config = dict(
    normalize_top_k=True,
    routed_scale=1.5,
    norm_eps=1e-05,
    beta1=0.95,
)
Below are experts of layer 3 (counted from 0) of a mixture-of-experts language model. Rows are named router (the router's row for the expert), up (a neuron's input weights, with its number), down (a neuron's output weights, with its number) and show model dimensions 256-319. Each number is 128 + 32 x the weight over its row's rms, rounded and kept within 0 to 255.
Before each expert's rows: "mostly gets" lists some tokens that are sent to it at least half of the time. This comes from a sample of Wikipedia text that the model never trained on.

# expert 12
mostly gets: ".", "==", "===", " =", " g", ")."
router [160 133 108 144 127 121 124 128 160  80 141 103 168 105 128  60 142 107 167  95 116 156 132 203  96  91  50 115  67 109 136 105 119 110 138 182 156  73 125 120  69 110  97 124 203 114 114 137 155 151  97 144 107  94 110 143  92 164 168 162 137  80 103 107]
up0 [122 143  81 108 110 124 150 100 132 175  93 161 104  72  85 111 149  83 176 154  98 187  46 118  79 116 145 106 158 165 113 135 143  85 174 130 130 146 120 148  96 142 119 130  92 103  86  99 143 108  83  74  90 138 144 118 156 155 153 146 118  82 168  51]
down0 [ 94 149  97 136  42 136  86 109 123 136 129 109  98 170 180 154 136 144 155 115 157 165 144 110 159 145  79 122 102 129 152 142 140 109 153 135  94 116 104 118  96  35 133 105 173  86 142  82 126 127  87 138  95 169 108 189 127 129 176  85 161 121 106 125]

# expert 5
mostly gets: " (", " |", " | ", ", ", "; ", "–"
router [149 146 119 148 163 110 113  98 173  98 119  85 139  88 114 121 120 130 151  82  96 166 118 188 103  98  39 118  68  91  99 129 123 111 154 192 173 104 172 102  91 131  85 141 197  90 134 124 150 186  79 145 120  92 117 134  83 157 174 163 115  89 135 102]
up0 [156 138  57 121  81 111 105 108 167 136 109 122  99 135  65 146  82 165  60 122 116 154 105  97 144 172 131 115 142 148 100 106 130 105 136  97 127 127 148  97 138 171 162 121  93  96 123 137 120  78 141 132 145 155 117 120  64 128 109 129 159 109 128  88]
down0 [117 102 121 133 175 170 157 121  87 148  96 118 141 118 109 131 113 167  87 149 147 121 106 151 155 131  96 142 162  98 115 124 183 118 142  94 109 206 135 117 110 111  83 124 119 112 155 141 114 160  98 121 102 146 143  79  78 115  73 149  84  97 175 111]

# expert 13
mostly gets: "re", " not", "ade", " res", "ra", "ings"
router [158 136  90 142 158 104 116 105 154  64 149 114 156 117 129  87 134 111 146  74 117 159 123 175 108  75  52 140  36 108 136 112 112 114 155 200 162 109 122 107  74 127 112 150 191 120 138 121 148 174  93 131 110 132  99 151  92 158 181 148 123  88 137 123]
up0 [125 107 139 100 143 152 129 113 133 162 123 173 124 182 127 127  82  92  87 133 107 148 126  74  82  71  92 138  75 153 127 178 157 136 154 154  91 129 163 130 145  37 103 159 143 114 128 118 186 118  81 158  59 121  74 106  86  85 167  85 158  70 130 124]
down0 [ 38 159 120 120 122 163 142 100 143  95  93 174  86 148 169  96 156  90 184 115 122 137 130  87  91  82 116 134  64 113 108 115 162 113 123  93  61 161  91  98 108 112 156 200 131  86 119 112 165 106  61 131 104 104 119 168 149 125 112 139 127 106 167 145]

# expert 2
mostly gets: "a", "er", "s", "e", "i", "ia"
router [152 141 100 158 153 115 107 109 188  71 142 106 162 108 117  87 122 108 152  72 106 165 130 179 109  94  41 126  52 145 133 112  97 106 140 204 176 100 126 117  74 113 125 148 190  94 117 104 151 172  93 137 125 125 121 126  95 154 183 148 109 106 134 118]
up0 [108 141  99  68 129  97 136 120 127 196  81 109 169 168 119 166  98  64 107 142 123 118  74 118 141  97 115 107 160 142 115  84 159 198 152  80 195 133 139 183 146 152 137 117 117  99  97 105  98 109 176 122 127  68 100  92 160 146  75 149 161  70 107 166]
down0 [ 81 178 138 101 119 121 103 134 142 137 107 136 130 141 124 125 116 108  86 102 113  88 104  99 154  97 135 108 191 117  95 148 164 164 122 148 145 111 111 120 154 104 154 181  83 156  78  73 130 176 176 122 139 122 112  60 117 182  97 135 121  66 124 115]

# expert 7
mostly gets: "2", "1", "n", "per", "ub", " work"
router [134  98 106 138 135 156 108 122 158  54 115  81 193 139 130 107 130 149 126  92 119 152 126 135 134 131  73 109  60  61 180 104 102 155 123 156 162  90 170 113  80 148  78 125 129 149 120 123 162 148 103 187 119 128 114 218 111 177 177 151  66 101  93  76]
up0 [ 90  85  51 185 125  93  56 116 101 139  83 101 108 127 189 167 151 118 112 110 177 106  83 132 105 173 138 134  92 147 136 130 134 109 114  69 126  99 176 153 149  95 101 169 111 108 101 136 127 112 139  67 150 155 117 153 146 180 111 196 166 145 144  87]
down0 [ 83 114  98 138 174  85 112 140  55  99  87 154 184 126 136 102 145  78  90 107 139 154 119 145 131  54 166 109  79  94 122  96  69 165 109 108  89  84 157 131  99  82 119 153 140 146 185 140 155 165 142 127 127 184  98  85 130 141 190 141 115 126 122  93]

# expert 9
mostly gets: "\n\n", " he", "ors", " out", "ons", " up"
router [113 146  70 138 150 116 107 136 157 106 178 111 188  92  95  97 136 113 134  93 119 172 160 162  97 119  74 150  33 112 156 135  94  98 131 214 211 106 129 120  98 130 130 123 172  97 144 114 134 143  76 136 132 104 122 130 121 151 159 137 136 118 142 106]
up0 [159 151 145  86 172 122 146 174 147 100 127 130  84 118 101 172 153 132 120 165  78 165 143  85 106 139 110  92 153 109 143 165  89 107 121 132 134 134 164 104 150 166 165 206 105  99 104 125 101 149 109  95 170 123 107  80 135  79  86 123 167 151 157 150]
down0 [116 171 128 112 117 146  98 146 130 151 156 159 184 151 101 107 118  68 110 131 104 112  87 171  86 123 135 163 155 144  99 149 104 121 120 153 150 119 157 154 139 144 183 167 191 104 167 149 108 148 119  94 115 194 165  80 139 132 108 136  82 120 127 172]

# expert 11
mostly gets: "0", "6", "3", "4", "7", "8"
router [158 114  76 150 168 112 110  98 182  75 150  78 163 130  94  75 128 103 156  80 102 171 145 184  94  82  38 107  37 115 126 103  99 118 128 220 157  82 141 106  84 117 121 130 192 111 119 118 121 162  91 157 161 138 112 130 109 149 176 187 133 104 124 118]
up0 [116 115  71 136 107 168 118 121  83 129 157 143 127 168 175 150  88 136 113 112  56 117 119  79  84 106 136 149 120  97 134  79 133  89 132 110 128  88 111  69 173 153 124 123 150 122  91 186 149 145 144 212 160 131 116 146 172 118 118  96 137  80  86 143]
down0 [119 144 162 117 140 152 187 119 153 171 134 110 124 113 106 104 157  87 135 154 100  54 154 146 126 156 151 144 107 126 168 182  90 120 160 217 116 171 190 184 121 150 199 132 114  88 142  60  96  69  88  55 134 121 103 125 131 130 161 145 117 212 126 119]